{"d_expert": 256, "routed_scale": 1.0, "n_head": 6, "norm_place": "pre", "qk_norm": true, "tie_embeddings": false, "parallel_block": false, "beta2": 0.95, "weight_decay": 0.1, "final_lr_fraction": 0.1, "doc_mask": true}
Below are experts of layer 9 (counted from 0) of a mixture-of-experts language model. Rows are named router (the router's row for the expert), gate (a neuron's input weights, with its number), up (a neuron's input weights, with its number) and show model dimensions 288-383. Each number is 500 + 25 x the weight over its row's rms, rounded and kept within 0 to 999. Numbers have three digits each.
Before each expert's rows: "comes after" lists some tokens at least twice as common just before its tokens as in all text. This comes from a sample of Wikipedia text that the model never trained on. Tokens count by the router's weight.

# expert 6
comes after: " was", ",", " is", " and", " as", "-"
router:511472497521492526478537483484511475464452494509477449493484548520540529520481508487483526480499470496489490516533498497542515469555545533474625533543496457524555484479515472536471505495479514525471492554500537460514524512522513511473531537508514511538519493504469518522503468484486504478
gate6:501522534496478517513481495449488519475444491501466525494492511474510549495519534500496461465541518462524462495510518504537510482498513512497529529472521454516492496525496496562511441515494483491452551520515551502506517490489513485501491457528464516487528560483537486504471440506498504461
up6:517482485512513499515531533508492483545493504515469515506474499514481478512491495531529502515504533512461492534514506486487563475516528503454559480504497516470457464520477455513520468493492511468516533502466503488515487513522504493465482477480528522503522498521515489515472464498447491478
gate7:489499501482496491503509519523536525509543477486488502535533492489524526475515483492504494505511513501525504506514507511483522491502496505473538456502538517437489508461528490514505522478502513492491475534462492474519489476520470485514525498463525526498490453505496481511516519518489511546
up7:496486498507444510500560494509506496483500497504510526470519489510514501515521480507520513469485492518519493443483520502541505477476518541512525489454473514513560535457455491470528518493479494488478499495525499515548501495497487526530495502525483451552492502452488501514480470454489484493
gate8:503534489471506507467526424481485561518523523472513542510498503483521511545502464477475505465539488534494522563477486516521484541537470521502531520473537490511486546468506487509468487474467509509519515563553526520520483501479497531496510506487493496530495509503499547525508505458469500505
up8:443528467496448516500430513519536516478477535535559516526499535507513485477495501481514515487499529530503486478496460490595467529507516503465508516499515514496521489522491495526515507472493501446479521502501534482493477503468494501489489500534521480478513517497508463469523487505468533544
gate9:498447519485526480480502463502501514487458501476542489495514504477503526510459513502478493490513502526534472482464526514462512476529459538487523500509502500509484501495511488516470547504517495539503560473446555501549442471493480517502558526535481472522540476496481517511503461474485491490
up9:514518536465528499514509502455528502495495535496462546511504535478461526515457540483493465528503474482499470504469536504562524487518546482496488489535486490480480489501559491539493488499523475519484532446510549462518531499459537499490551478511518513495512456513459526515502517517492502512
gate10:501503530494465478513452432523512503501513481503456490512500494457510507495471552519517520477549479559478500492510464504478438513494532441517573476504430498512483524484528484471478470511471500486527471500469488476530493477455520522525516495507493540498479520500537503473531504542495489521
up10:514509494538491510495499545487498515513501506480514542495489476450522515499486520485513480533488482513518502467499503452519469482522475507507455497479486529515460514513564472537485518464543523481533504506536529556487512481510540470524469484499520509512510507530479462470509481468490455538
gate11:493509508453510490480492490525543491528468509504513501468516568485526499552496502503500503492494451486524489479458522495525510490532539519514510461525530483478548475517509457527489494483509486472505462497517486499528510466511480497488459542465468521529489478527510473488502458521484508530
up11:508482496499473523536532487503505490501443532478470489522482507493477488489497517488503517517505504494496512436511473511482457452483496457527479521501511496501535503496490496473502531530523505480483505445481477518485501523486533478487474481508531520476479489495520474505486534506493503492
gate12:461461530500491518487462482491446502471520496526497464508489488496488457530474525456515457486452511492495518518501500529506497508471480503501509481476518501527496520491486519513507507519530468488455520473546511510490494512537468497518476505488507513519511524486544489538480469499536534507
up12:483514510463500475511473495546486487518505501510512431515490540501490496485520474472500529496487514502508525503543512489511497519481479530456497479459483514502493504479479529505537473454501494465501499432545536521472496501501524538505520545479505528487537521508527521433521492508490478506
gate13:508484531534471486482480518503500525522481478457506490513456488537531521517519491547488465518518498489491501532500511546487489482461521509527494456503464519493503512545503529472481483525544525466489491523531528557509497489534494452475493521491454496490524512484506546502484492482476487506
up13:517499520495482465515492528490485471518506505482468471491519499513518497513495483506497478439479539557447481510504503437533506505503448497530499512505469489514525458485480526517495482503530490476514474527514461462506506537504468539547507498516526534513526469510536466480520473492484501469
gate14:501483516482479474524495495478499496464487554504533482557508484510490491449434468504475514526530540508490473454493502504514472530527499521501499484449463474488517490495525514517487541477489515505482511501438501541515480497511527493510482525472469524481495528479492480472513491491489501500
up14:485473503484497490489508502477490490467499470496476522472509516497542482495501477474545496473527440512524482486495509509509510522540475509488531524500527465515491477470517514478467489541494541477497485544460455522534507494523501526467519524455559491473457525465483531510514527483494461486
gate15:513502523488461555539528504510519509505461537494483469478532494492490495532500499509518476512474510508520495475495490511485469500478534478507491459465516495507532493538520454517476512469471525499505520522512517544505484489494477531520529536497471498499522492501531467529528524494509525512
up15:514497477509505487489491537461517475525510506511529483499493470523452467489519497503523494498511514524472517473497479502482488479501524516501496504476529489524502489508538499458565509492535483469477531506523474541474505438494469429491491479511486505510474504498474524482479511526460484519
gate16:512497504408498557488496507473501491493474525501448502518506529522566499544516500490524444536519507483514501488482485446500541514467468442484520529512473485503530485465497539466501523519497508502484558513516503474470493526529482510513506465489517504507513487498521484457486448508483498504
up16:518558525513519507521452475485518505497471504519513506479496480531491490537509534524561508477526482478540493554550499496514507478512450495508520511509489475512545526519502556470492543448504528501492483537533519501544470549499506509537477492569500476503508509506507522531508483515467535503
gate17:499517471501504496447494485533512494474549503543510463496504505580489511505514522465464529522468501511526543473489537474494484499471522520504522479526483507524507457522451488492504480474466496544507516544484513478471475477509469489540512496508507510518481537457539487547484492530512514486
up17:480462505467498503446518539487465545515426511467517462539483501510523490491526519500469478494536510544500489501520457476481532508469489509505539497497505531554467490476491531468505507485443515516509503504508478503512494482504479496525480554517490531509514475526458531502468489482487483497
gate18:500528529522574512550490526478509514504493510484450478460509502526474508497467537482533530513475487520480529517536494481485499499534502514456461532541503496518472526465544497507515501494520500515493501479511491517487475489478514488514522469516519455505499447500496496523485470514465484521
up18:530493528488497505471498482487492498458496525528458547520522508534479525523493493505509483500463558527547466503540500529531501535474523554511480474450524520506510463522464508516527437462485455510460466462540497497490488496571476541517473521492559495519502490539487463522512498445539522473
gate19:515466473515517523515523472470506497513494492505536509542486501442477487493533510504469516496551473575481501467486531527481511502499480490485484495495544463530501460527497463480501522512499464522511476493523519520527520466518502526531498483507505475507493475543526534524516424512461487555
up19:476459482522520473491475509535531463457481480528498552515467485522512481502445495505502511489502487463543461452579501492487492522522500481466437501496486514481436505475516465490500516522525491536509508461468505483564518497461501509482530523509513521507493518483491486489578511507477518490
gate20:530469512538507489489493479496504484464473491484476493535550514467510501514462507500495491439491500504490515530493530476503494539567524507548553507491504514493480494521441480558491435490508507504487538493525513496498463550497491466487483499513508495460548511473456484493513507489528522507
up20:464481499492546480502535455554500460512508548478499498492539494482503477504485468511507498503510472517492513515476462490473486485457482510466499506472514452473487512525497478547489500469499499486531493506494504425489480505559522484436495492502526515471499472485481518509457511503498501467
gate21:536554445483509491504511514536503485498519489523473475511526536551528500499550504478479505491509493493501534496551447505515498502497490531463525536524505541565496503476527473498514461487522519507489482462521487496536486528547473529492509515450507496515494472444508531535502452538506472491
up21:509522486469487494505527505461510532466506524545507525522458492504471529481506524495492466485498525495523445492508491510502488487466513502551541467454441493533537503481484541483484498494487477518542519489503516522518456527530475510492495495476521537568473531504477460481488487468489532498
gate22:500487512506480484488477506537486514457473510492490470477480494494527515537480469492513515463473470517488524512504465495470509461557515527478483512506485486544508519529505532517490495471483527457498519478506536516517491518531481525501487500523491493487497495459510501527502505493498535479
up22:480499474485509454488494500495514498504485433511505501505548531472478511499493478503467518512510515468474464472487488501493551520535518439519475526476501509515499484535512526490553526498523529511510487465449492499540544516544490496471505532463507496450498473521479491451583490496464527517
gate23:506524506476503500448543519486512526486533459469521527497503486492492517501493563520510493538502504527498483476440465492510538466481436482480517510507496515486519488515519488513457522489464500528490495474496496519537503484531505464484499522496531479517452523481455552541495487510450479463
up23:451496504509479490487557514456498510494491495494503517534529480484518508489484486530456502498474503518497496464508514469514492496504527484508503458509510510494544473525494512513446503470496570510466509512528532467463508430524507483443477542531517456487507516523477495510495496481481503447
gate24:519470503493450513525525472491468509485507476495499516482548489512491503505505510484538460452519497503484511484517487524464488475531474510487550480531546458492496453461493485520489531445471519494537567499540478491522506520527522537449494529494465474524480473488482479548478516534527531488
up24:513527481480492545458498517462475503500485508511530470501489486516555492468473516511511513496498464543488510497535518533547506498522505503541590467493504488455546488502479461515493526442476525479460513513537490493498511521491480495590529500494503475540511499495481519494489487467485499460
gate25:492485534499467518485541496492463488485488490493503488533538457467507474502464529480542457489475471510502498466464524469480473459506535489461546478477561471556526486484490535509484516494457472527468510499511537488454510465518519494500497531504496561503520459557497489494516496492458440469
up25:489487539529520505463504523462495471488457501485512514490497519453499522493502541471506480479497511502480460516501545511519489512519529444489464470486484511481495516498500504510521476544490515533526506518506457482458496524502523475491472547480513479463478572536488541529521498488501533513
gate26:468469487513507525519488479545537524508488532494535458510482527531537471502511512498525489548514523508479474521470473526505494461543465521505503505455496504456505537471488514543450519491525469516513543481537523484560487463511481531494530482520492505507532522522525535493528487495573514479
up26:541470524505497464534486478527489515472489515490469509487474454521480506496517516461519516503511460533546514501496517526488499503513503524508444518516483511522507466532490530461471468521503498526524505458501489487483531531512530519488496543519462473474529507466510469526504504477515535480
gate27:506486542482477495488569473541487543507486492470522474499483470502525545491437518491478499495501524464477516506545498519440504487502478471503462498502558498538526462464486485487458537531476508504535516470499526520532465532534485495494473480533493513543485483501456489556513483493502523513
up27:470501442471528527487457521516542495518513545543502492492554507490478511511449491518505473517500493520530500491486539482498489496478501493506489523496497556499507520502524504533542475521478504503518536495492506526478500490485502449522508463516470511506500528535479502513466527503485498517
gate28:482541499559525515510478555455461456508486464540484486527490504506502502500517460467560482472514481522484487480538510482518478513533472498481471479516496512517534534473489508501508506499491539496424499488525520554525508470499513519521545484512552464504554461483480519523552458501463473499
up28:498440484477478483498511508499474475454481526524479541473478482487448476475465498536457474515499478492450521504501534511501466507484524514577531505472511514519501504501530539526518503482447444492519501508476536538485500487512489519510476469476543506502497506537527521520496547482492507511

# expert 0
comes after: "1", "9", "0", "2", "8", "|"
router:487515530530535512523524478487541501505509468528497509479517512506527493490470514506501492500499478499524523540543531510508500518489479514515561515498514482488490539475466504502521472493453493500484511531520524488538501501526503516464510526448512511476476468502461501513480482492496532456
gate6:498471525506504481453524519498478475474538511465477475552515500508523468487476492504496484434564474512489521503525494500481521499502487498514515519528518465517532500521519481509513493497515481492515518497455528458524485481460479498556530533510512534516507473460550519471494493548538482521
up6:479467508509498493496428499524477513541538450481543482464513479541508521519569475470499519541522501463483489488521480500520516509499496454522488479486470519451506479496508478537467477464491500571480487458473490501486447457480529487507471527514499507498476509536520482495539509482533506474
gate7:491523500501518491508535535505541512497440499508493520511536481527512480488497515450500475482526479469522509520520502515474540489490523499495510541495523522505496508491517510507431492495492521443502491525496532484474488505467511530510532510489464520512514505521495511540512470460500496458
up7:476468521515526521486481469490503467496519487520492517484487510460513487517494501482447496496463533478509465478505507470510505466490465489519495475498513525555510482524509474527525529524467507530469533490508483457572510502463486506502468483501523492531499508480557509502498509544520510530
gate8:526526482550434503500530463528495496462475487502464523489530504443495492494500494453508437504524503525530523512431497551472508516486511495522514506502494476553512493506486532492514499515508504539428504515482484476519499509488492510486491462501493510481485513500489498490485482525481495483
up8:489493498517493455520513515509496497516522457510544486448459496532528507484483519480469506505482514523518469487512543534469523480491503516521500450473514484472516515541470527506514505490492547517451522519453493450485484498506496477504440511483482519474525510518496502495489538497493501487
gate9:462535546458498488453470455487482469478460514540456472511444544518461548489501513510500476492506493495463445494518531500467481472500482501480517529491487437473461511504505521495501480541465462519487537531489529537476506503507496531474475478464460517492493527480481480527482489495518532492
up9:435525542502497506475501485509494488536479464520490517476502526471476477469541506496527510494492544478561485498517507499458433489536455473524504538504524513461462500512525502491530516512504519458535528485493558525503492516473530540446510521508523513508466511488489489520480476503467546496
gate10:503452485524481555491535519525550549482464558517473497533548477495502489526494510474499454512524500496530489537490501555516464528498487455486494506500509498473551531514483478536496508481466518499489468455510502502526484473495520464460542486492502528532442481502488499481446510483472505451
up10:478472509449493505497504550505484478496473479536471513503476525480533498477487508497511531483488545464522500492511475471504507449522491496465494473497475475523482487552532481508537498511481511510503535503482488459486504546508510529492518545477474496477520510551464522499557490468520532527
gate11:502508498545517495506502514475484491525498470528473448512488506486484505518499508516508451467541496462553471498521485482496516479529549462495522551515481485539564476470509456499478476475466519511488522491544503541515520536506481478508497460488482477510551489542511499504502455494519495509
up11:499461516471537493510496463517482499538481507503530556457482529489503500563544495505507503513452501486500475541469480523511525514506466540504442498524491515523453526517523516527496504475530477534473509461550478495513535464455490531512476550484490498485521504504481502480499539522467470476
gate12:481514515489520522473511484441498520506473531500510479553489508498509520522541530519495460502506473467460514490526486532482490459505514507492506554504517468517506483552520455503483462481496499435438498522486568529514465495481483477485505483487483493459518501486484535495484524474500522481
up12:486528482508529518476479530518455515514512501496487527514463512523462509505473481523449527498450495545540444497504515456519537459517503455558467492424474498490531506515463521523491489527502488520467517503531463483528519555492475486540470547493493528519484492519541477467561526484499517492
gate13:521518486502514516440528545508502500470493458480482532507530525474491495508528489501482460501469474506455497539475498486557524521476482526505498530489516489549467501524495482494516492510538476460473540491510532466527509504474507537478472476476516491515441484490494517517448497562485499525
up13:468489501500502470518495488527483505526482511492498531465546486510478533535513476494507461495520503556483477518507485498518523489487524480516522502535511489497497483511498474533503459495510527519514518530458502500476489496515507512479533462535497470482499500535442525520475491474463494451
gate14:538496499506501513486518522479502459500502527531519483491508490476511486487484508513509479495543511494490523526469490488509504491500519440505490512511494459505487519520521530515448497520505484486504514518499495399504495535492417532494479535427459532476472463500478494507478501540497539549
up14:508473522484493531483501514468497550474543496534460530477456445486497481506504535524520515487444514476518505461502475475523484504503519500494475508491456523507485507531472502514513510501533505477510538485458465487478519469525490547492489498508534495500447482519515521453490542528464497511
gate15:515491490470558525496540526488550485500532476438516509481550509481503517488550486495465492507529524518509463501517545462520529453528501488517513510483461508488520565503499490523446487487566498477469550477507498482487506509545492462505505522493545527485523486514502478509527475489509470503
up15:512490477516532560458473477514507486533514457488483509544559490494508502460521508498466522516494510531513489467490488498507488521505514492514521471515514505476536475510481486481534507501488531512456455496508531456479521480551472464492522519538505507449533510495455487523523482489466490510
gate16:525542516518474475496500495481549493529514486470475427517476515512508508544463519460490481472536507509488493509451501494512564523468462478508511512490457506536466487520471496588525498521491521491472487525498494445506466525538481511493497483479507521501494489481509509520512413499484521516
up16:578549461520533484487514536498504463518522537472492527460497487524492511512482482469523506482480510543498497460470488428503512490507509518501509523485490503455492481532489495527509507510504491529474450461518524447490509520499531501518472509438463520502527509506495490524511458464504508449
gate17:483480531480545498478488496503486504590547507485529511522473535458534500530489462515479461447513462497443479513500528507498526450474520519512467516534499529468500501518566499520498470513524501507475477504501511495516478528495525475492514524484474504484509488517474500500533475508455460514
up17:502458493529489494449511496520523497505510535490503530477509476491507473536507518504488510490529489507511481519477542525512519493520520505537481512496515504500541527453473499488501552507495473513545488470491477454489467499521475484512452514468457495470514491511520479536515483489538507470
gate18:484487431531503500473540441522471535456499475524519479520525492532496507500473442506493482507530484513491532483488521533537524505486486506512525534535483488486521508490488480501535480506530517497471516479532528456561509484474476507490547509497541547516510467496530518479541500484469490516
up18:559490476466496520490461496493494480548514472490465508478536537488536479507530531508480534496517554525477495488525550476541500519483485459492498508471469533486507512540493458507517484450512500516509463537471451502493506512510548482560482533500488453508474498481546533505504508498562477507
gate19:500530499533554503474519501503474540517502492528480480460447442502529514515473525503480467485515476497519472488479501505478497504509515540546479508489524497490534474510460516500475515500476504541543522500522536474479462515534514520527477474458502489483492511536503451534496506511488551494
up19:495484447484476491537465505473483539509486487449505483507524479553494526507512486531515497484475473535496509512480458534457499487524473472498501503501533501510478446479525487515470516533479512497517485484501471469449504501526513526502510446476490496494475521493541521512527487542475504497
gate20:469475471525514519497495486544516556485434485491504514487515466491470492481502503474501502490504538517491504550472458509477473464566489467531525522519481494501515472491500480492518523483501511520478512490480493504493507472462499508439553482491516512492512476532495487493499487489473554511
up20:456500485493510486534490500479468480526550502428492518484479494444467518486483506526489434489487476508473463505517486495480529529474490489509472549486526511519513534529540510544481501506493510487532452524497512521491473482502553536515522496528486493477484496509473531504500511529534469542
gate21:531498507494485520520549492461479512510466484469515481504524549518513526516511510507570476502457510537499539492506470455491529513488504472486504530472460484550522511479447490501485471476510492541497448489503520511534480485532476508505486521491482510509532495533473556485496490473449502504
up21:499530512483499492515493521514493507490494508504504513499458481487507462519490482495509483474536465528500517517488488514491501466526538476503521504476490532503478440500528527505528468504488470514480500474492490494526473499558494493491492426499534513512489490490465489493496524491527492477
gate22:512520455511545487477495553544464511531505526469522490481497527540488495518477485522495471472490518525539507458493506493476501483522486512503527510516519506502491558498506482542476520506522514514537491524492486457483488456503529520529469522462476515499501490522528512517471493497492451482
up22:477507531509536502488524486437540545463523493526513507494522511503526520483499506476485473522530479540495482471493484465541542512512507500520518460515464572494482456525481524531505496469570508459488497484533495515494541502508487531434516531502488501492529516510461533490490509500502498500
gate23:548475534498513497490535512485501483478491494495479454533444503518480507466478517455489518516508480505459513490513479504518532507476491504490499499524498536524496505547526488485512509492518494540511512464513467481527503505526516529555512472474466469482533492479490492503527501493517494516
up23:499492493492478535468522523507512491502461488455473510524539452489532539494478486488481469515422471498506505472556475508507534488523512504511460509469487496493552471479529476500546509500502463473531468500505509504497480460484521511543507521481487485500429484493523478457532488517480518546
gate24:518503513482541476538527470475516507456454502491487470520444548472498490470476507488501501513521505472459485496455500596477524497524498536507506502530530514513487475500531495511455500446480520506546498486480500546495469495480515497493532488495495495514464486518460518538476508499499502487
up24:510505457527509485511456499515498517533487475455520543543499480490508503513496462517489464503458472471486491495484449476529533477490521474510515451515469564575446489517447521527525448564508529473483512475525462471464537518487472487519471519489504504485479522496512536483498483514478482502
gate25:502504516506538546510548508494512478444493534506504459515515517475510486516493480468512443491510481501507529509475504470510454548492508463442498547518502485485528489458465495479498514478549509475485516517513526537531538512488501441475498420478495498477489502501534544519470461530493491492
up25:501538502493497481492485495508455493497505459516509511487470559492497482526534493530511502522481513497476497461517478528492447489477493502504491481509488461487492520491549467494527493480492463523505526487454464500539472509480530530485490476517520511489529499484497483517528482495519478499
gate26:456523484455498516498542488563523502523527523520452488502515489501487518491524542532499517464538486530462529490481514473499465459456500484486511524508486497490478486495525517500451488479530488503444533534472540522485515494486532515502447428511497494515508508510508487506509502497507487554
up26:510542463483504488522525561452552486539489487474507546535534473508494493543496522493524491470467475492497504514512532479529559495557484579494533523511546512526530533493511495455542496496505487489513470475509487515456493486504529474523521466483504501446499496518465500496530479495480500479
gate27:493518476517510514472489472478541504497454518493477491502526487511525494525461484498478515468512463530442515515498490514509525517524569527481510528487512493514473489513543521459505478488521508509519495494542549542438485485460490496507475468485513509513525510524456517507463509484517525491
up27:492547551454503516498451514474510506460498511547523492502545524483503513477478452501471495490474496501509504495535473517493524501489554510476471501475455489490500462537530546477517475490500476538516492473565471493476477494477491509531508477505538457506457532505453527507525505480513499483
gate28:487496526509495535485471499486501489515532543471528452480496467496521490527439506497486435470514465471460508526494547516518534505563480481513494513491524485480500513443516501515537514482465506497512485464499501539466475532491479486440543481472482557504472475536503506493505469512460497484
up28:469519474497471473474504539448538520535492477532480521484520506543501530500530511471504481493494506541500511505471480497501468505493503483530531511524523499516533461496466531506497517482467527533475482527548473501454486503543497561521494540547485496526475503509492504468509490490473525524

# expert 2
comes after: " ", "\n", ")", "\"", " —", "_{"
router:508541489530524554477511504486528501513464498490490507504480538511539488504494498513521547553507509520525495541512507504490477508517486504477461517499507525494493522491495492495472542511507507530503503554498544505521513487480517513472501511457481487549505481539471502449528477514491491506
gate6:454502474528498487460521483490524526455455450498495492501507486453514472499491463540493526474479454478470519456479500481471523501500527476516531521516474462515518492526520516484446523510519520450517515500513503472464520513494504510516498513479501518529468527540499527499460503458458460536
up6:517493457510508476488523507515549465551493508546547528446522530474511494530497497511505506480512441498510509500510486508462522507527497526501492483495462524484535448554525500492527553499486493550507549481480489476500526519466518536494470520532488485494493528508486477502498518491480496537
gate7:522528501548494483495492460518480517487534509477527464542476508550494516502508533520514470488515484507465462507504501500511490511548494483519510459458519541476532530451490495522491564509457543496519468528487448544479492501527498459518489495489461474475476530545469512480454472486515467504
up7:522547462532491472522493441437512429482486496493514533466551525546523492562502474458537480489448475529501509466472484495482598490518481510476507487452486496477502506514497503483486515520485531514479463477452521478520514516488496488461523499560519541504521497468522523506516506546472498472
gate8:490535515517507481510439498504486446487527524498473440515482525528466528492513550469496533475504447517514477533535495519488498508555505556471512521496451487502494495517510520508494531449496522477481501578504482518500488466512464502484473505531503487512499528504495510533497541498485488477
up8:465497533438519489469509528495463504502490478562526489470523492498509480492502511525495504506495491509478482468495543469447479489499516460489503460538573520508484525508511506513490501500542520472515515514513478535541505540438490476517543485527494513486492504519468510522457523473526483503
gate9:452499468498516481503516481483515503505496478543467459499491470479521481480504507512519523488478531484503499495524501470533489516529504528539493552513455483485504479481489512545492498494485441461475574535497554489513517513436481499476518471506487562513538521495540503525468493494490504502
up9:485517524461502472478501494478507477525514451512535494484476512515567482484491519538498522504510467475536495428476518482501497488475476504488503508495518508497508481506474486472501461456528491457499521533477517504505485472490487548470509506473494519476518494506510520508502528566487544496
gate10:523517522543521498514544524498469511544494486498492534491515496497519528499513501525513500517461508552449469508457498501560472507511481558468495530533497465488493515479486511521491487495473522456489506485509497468544531514476513491523501490521511496489487467525508532487485473485506493505
up10:472547462465510531535511494535505507460534503506533507526523487506482476461504489475481489509489520497470495558524493493472544501505491488480500522526460496532494525493516492485462474502457504495484476478447482476519508506511468526494466482525485498450473475473470533533464482525479517484
gate11:525491494466518504484558511479503542516469503467499506451501508484467488517462520522499501509500454547488507509506518495508554438489521516475518475503477537499565521565514494504476508455486519510527525470504517474507542438481500520522482472476473486518540472519485453515490464449471490499
up11:513499533500525535514452489453489452497491504516501472459479478461488512469534504523490527492509513460492533449492497522536458500520545501509513503509468484507443488520492446497478488514553496490493501492482513500495517545465514492522473472525508520481489541526506506509568551497506488504
gate12:499511545476452501504532468483501516512465503486490478572497483504453509467496470537459551484502494508502511527516493467507514546548524528485492511532492444531505487533496463553502498467528531494513496504466520516506485468439499527507494528479451492486506511491484518497481479484490499505
up12:525485495474497507470518545507493506475494501494477513466471497527503534494489502523532506520528508458479499486563499541490517512510485499513499519522517474501528533469490480490471486512499461533531534488498495476481525510538547452502525472536477485509454470534495486558471464501490519481
gate13:518462528478494478460500467481504489491490511484489489478486484472478508516527474505453562488504481511464511515534522501540519530512489511527491490524561502523506518515497473490542522493544511552506527509525493450515495462471503476515463491496450484483460467540508494502458504493519561446
up13:501533501496517492500472527490522531499535500521509498462536526520488468505515526475492492502502519480521512511442470496538528516511502513487511500519489486509503500488498468515503522492475468470491447512488498525518453492503529499472460510502532510484513511477494503450516465512488473483
gate14:435471519533467471522559525454523476527518475491430495525547450467543472505499511485516445474512501528516516550519508534520541531513481483460494505515507466477491481483486513470479516472511546458505490499499514507491492509514500487507522520490515488521498498540523468490515487531489500488
up14:494500499507546525527488494489472542506454485490543479470511518512512526492498502498501520494510510486508467474522465530441547481527496479545523512533515509524500501486555498522522502495509491505497502517509481497572468521522489495454510506484486525518567481485559496510491520496496510475
gate15:469510459464500524520522460496461467524516459489463458504505469450476490506488509472502470494518473488515526497493477478512474470545497528494486495491497492500514435551451507501493530500499516546470513499476498523502510493497513531527515467541481506470516529508493484499497491471482475515
up15:468522468527533464505467509513545500496513486553446504479468475487495509478518464464507493510491492485442504495512489508479523500474492535543486514543475491492522453533536523497485500470478520529521484496491489491492499512436476499473501494502509524468516495530535487492517529491512478501
gate16:429490496509519477504468479489455493518492497550511506546508502475534477474495523520493432480505447508505506524493493453539517528514512493484496493528465468472553494511482471495515535496508481501483537434518533478526523504471521485507478475420535508509488491527487518525476535548513481479
up16:483509536467493502514486531483510476514490501479492466486458495512545469513499501488480523501553512526520507506499522516499521482517466480506495503543473477489450510478502510516487470481546508480521518513464527543558450491476444496481511461524529528543470499508517511504482458515506529522
gate17:504500514491512539522455471534500478487500495510511503471497479495521530465490512523530549499521511523462480476492509473536529488457513515503498464486482488489451481482532473498513466479479498503506504488533521493460516531460542488499458477447505502572500477528535516534498502534509475524
up17:541492512502537550534504499467504460494518506478495477468499490520560467475462489481476481488490456553552514495535531476530537531530500495518533503499482503514539492489482519497484525497530520494505496516497533480509483521523516509517542490513526514473511489523512503497536551442502498505
gate18:490483464493511525514522437506489476532453498476544466456513523504488498532528497535500472503553464455502498494496542508464473506490515453454518539541520469502501474516534473490485523474518511456463522543472513526489495497484497576476508512526537531494496521525498474498513448508515516538
up18:488497522506487473502495482515476478503480499482540525504489475485458499500482502467483502492464517500503554468496489486509519494503502527492460516495522500486487489526475470502499544488525465487496507488497470483458467530502472515485485463542483515539480467504530490501505521468533480504
gate19:468504468542474521511481473543502506514499500531531466502524487477548513500489502472462533491545522507474468568506528527526504450530533481505512523489502496460479481483471492515535497506469477459502499498497451511481500543488516506528431480459473508504497474511513504487486488500540506508
up19:504497499470526492483511505485514476491497505518495522525498503458530508496514519495533516506487507554522489483510492548545461532533494538472488523491530524477509548495515495462519504537504485430516493487443469517450483472485485540530509467503497505519514449519530492515456528510495463507
gate20:532479488507503452464491434518504516491483535490464474536460469546514522490497529494471493483495516499507484521489468483456490489532488514519494509573462479489507494472476493549505500509474504463476534501485509503522488487536485488490451493523457509504518502490504486498505491485476452516
up20:469484482453499507517496504490503497479538489481508470501553505504496489463456461488515518492511480515487450458526539492483496511526482480494517474501490469504503482479524518510481514479524492497519516511464475532478486530468539495479504501545541468485517515554488510478479545500475507483
gate21:493520536513487536476491471501468514514545496504509531466518495511493509492479509488525494485511540478501514457477467502542492489493501530526487495511553475507508550493479455498506552525540486474471527504516502467541488491570542481530510462506508513487463453494493493510473500530476503491
up21:500468516472469502514458453532498488485521507485509534489498506568482573538532504490515515535475505506523519534524504519513488481490473515482493507510450525482516530484496521494489464493496478495455525511516494549519473490538450468544483451485473502506541484482480491533503517434516491467
gate22:465516522471471461481530493529499457537490494488484468485464514512505488500479533506518505501554540488506533517516520498494517522544514455472502503476475477527500499483503501516472496481472496516489515523472475472520520481497500478507453479521469458521502515521498482542466491511512559501
up22:517499491542449486529505538490484490473481531516472522494440477506483498530469500497529448495506522501485486508490491556456524482486514524519504482493481504575484455494498568517505535494464545442513463492482485489497488524528521498492526477508494488468492524504500498465484526501446486552
gate23:487477477517468505500470499500505484487471494539446495502509502476543503497456494467531462501474521499476480534511481488541452511516489507446508499531478470542580544520518485487460560516498471492458474524483518471537516490469546454515548478523489498503495505532466537500529497485473457516
up23:513495527488510449494563460490471536503512519478519484457493468499495488488512492495546506493517445467517508502525505509462501531483488482491505497489516463452489523481522554515480542491488497441529476504478470529476477524479505542484498488487493446471494537498483514498455505531475506526
gate24:473475506505464526528536485491473482458463529489478450518436538508549499508480495489492507519473458492494443484486530477492507493509512504468517495511506504519574537473535477489521453521536539546483520492521531492547497505505507502481542522504503538546532501522517508488516479491465493501
up24:519516462524464471479495539533514493479515494529560481494491511488480521513525472491464523521475527489521525513480508523490522455488509499521493485498519514506456501485486521487490481488480511461493500482511479491464458510511473455496493477506531462501533515538518527532488534503536486465
gate25:447475494488512518484490510507511476519453485527459480548524490484555505515526487521496523485503492541506472484514489491444490509543485525469507473481508478509522539445498479502458544485532515501531482492486462512522500499520517553530505507495480512529499475527542476521480458469491507497
up25:480552491507463496477489494498511512486466491484501468483458525543524504461527488477474525484524521532471514478533450500473498503516520495507486539511486493457484491448508498486475493460547509512459510504483530492515490498509463471496537507506560479445487481494483464504529456492481478489
gate26:491496529548438478470476529485478472522523521551494479517447473501470470487494574542486485503484501507537481487504507506530505490545491542534502508493494476496503504514496512500540484500506500460483560507492518497502515530475493494497486488481512512481536452550493458495444497471471536539
up26:503538487549456495482502556480499545524489526557485518533469507499471529518487475481515523504505465506509517461499518521500499501483469530504495479535502494492522517508454517511450506487489484482498526514499519537452500518502486514467523474510508497513540522532457489513447504510503537483
gate27:458527502505520515449498483471487481492478504549513473538509473497486490521513522519526464473504498494501507495471490532507493550523481497497504509468508480479473475513541444493541484511444534462519517515503489476494501541521487485491495453470500492500444507484490538574427523506467526516
up27:492505463496469508516469486545514481483479538546506486466500567526466495548465497481476480490480473482513449559539514529453524476477522463495495475509520534499536482525493530467508531513454491502461513500526525511474516525525495564528490484508489549474480485492499478479506520472551506456
gate28:481455470492526495471527510515497500519516445517477508505529527445522462470478478506516492496518470513527441503500502458511519529472482498491505515558517493529507522514575511508456532523477519528524524569525499504511501496471486473481535523508481497484515521501495552480485466533478481464
up28:514454525508470516469495506553468486490509466521478516468482512521507509509528488560518490509491470507498494479499507492498490535481473528489504538486497538493533478512576492486497512547488496507530527517509487494472508507496539496485515559500493440485489520477512507503463508486435544473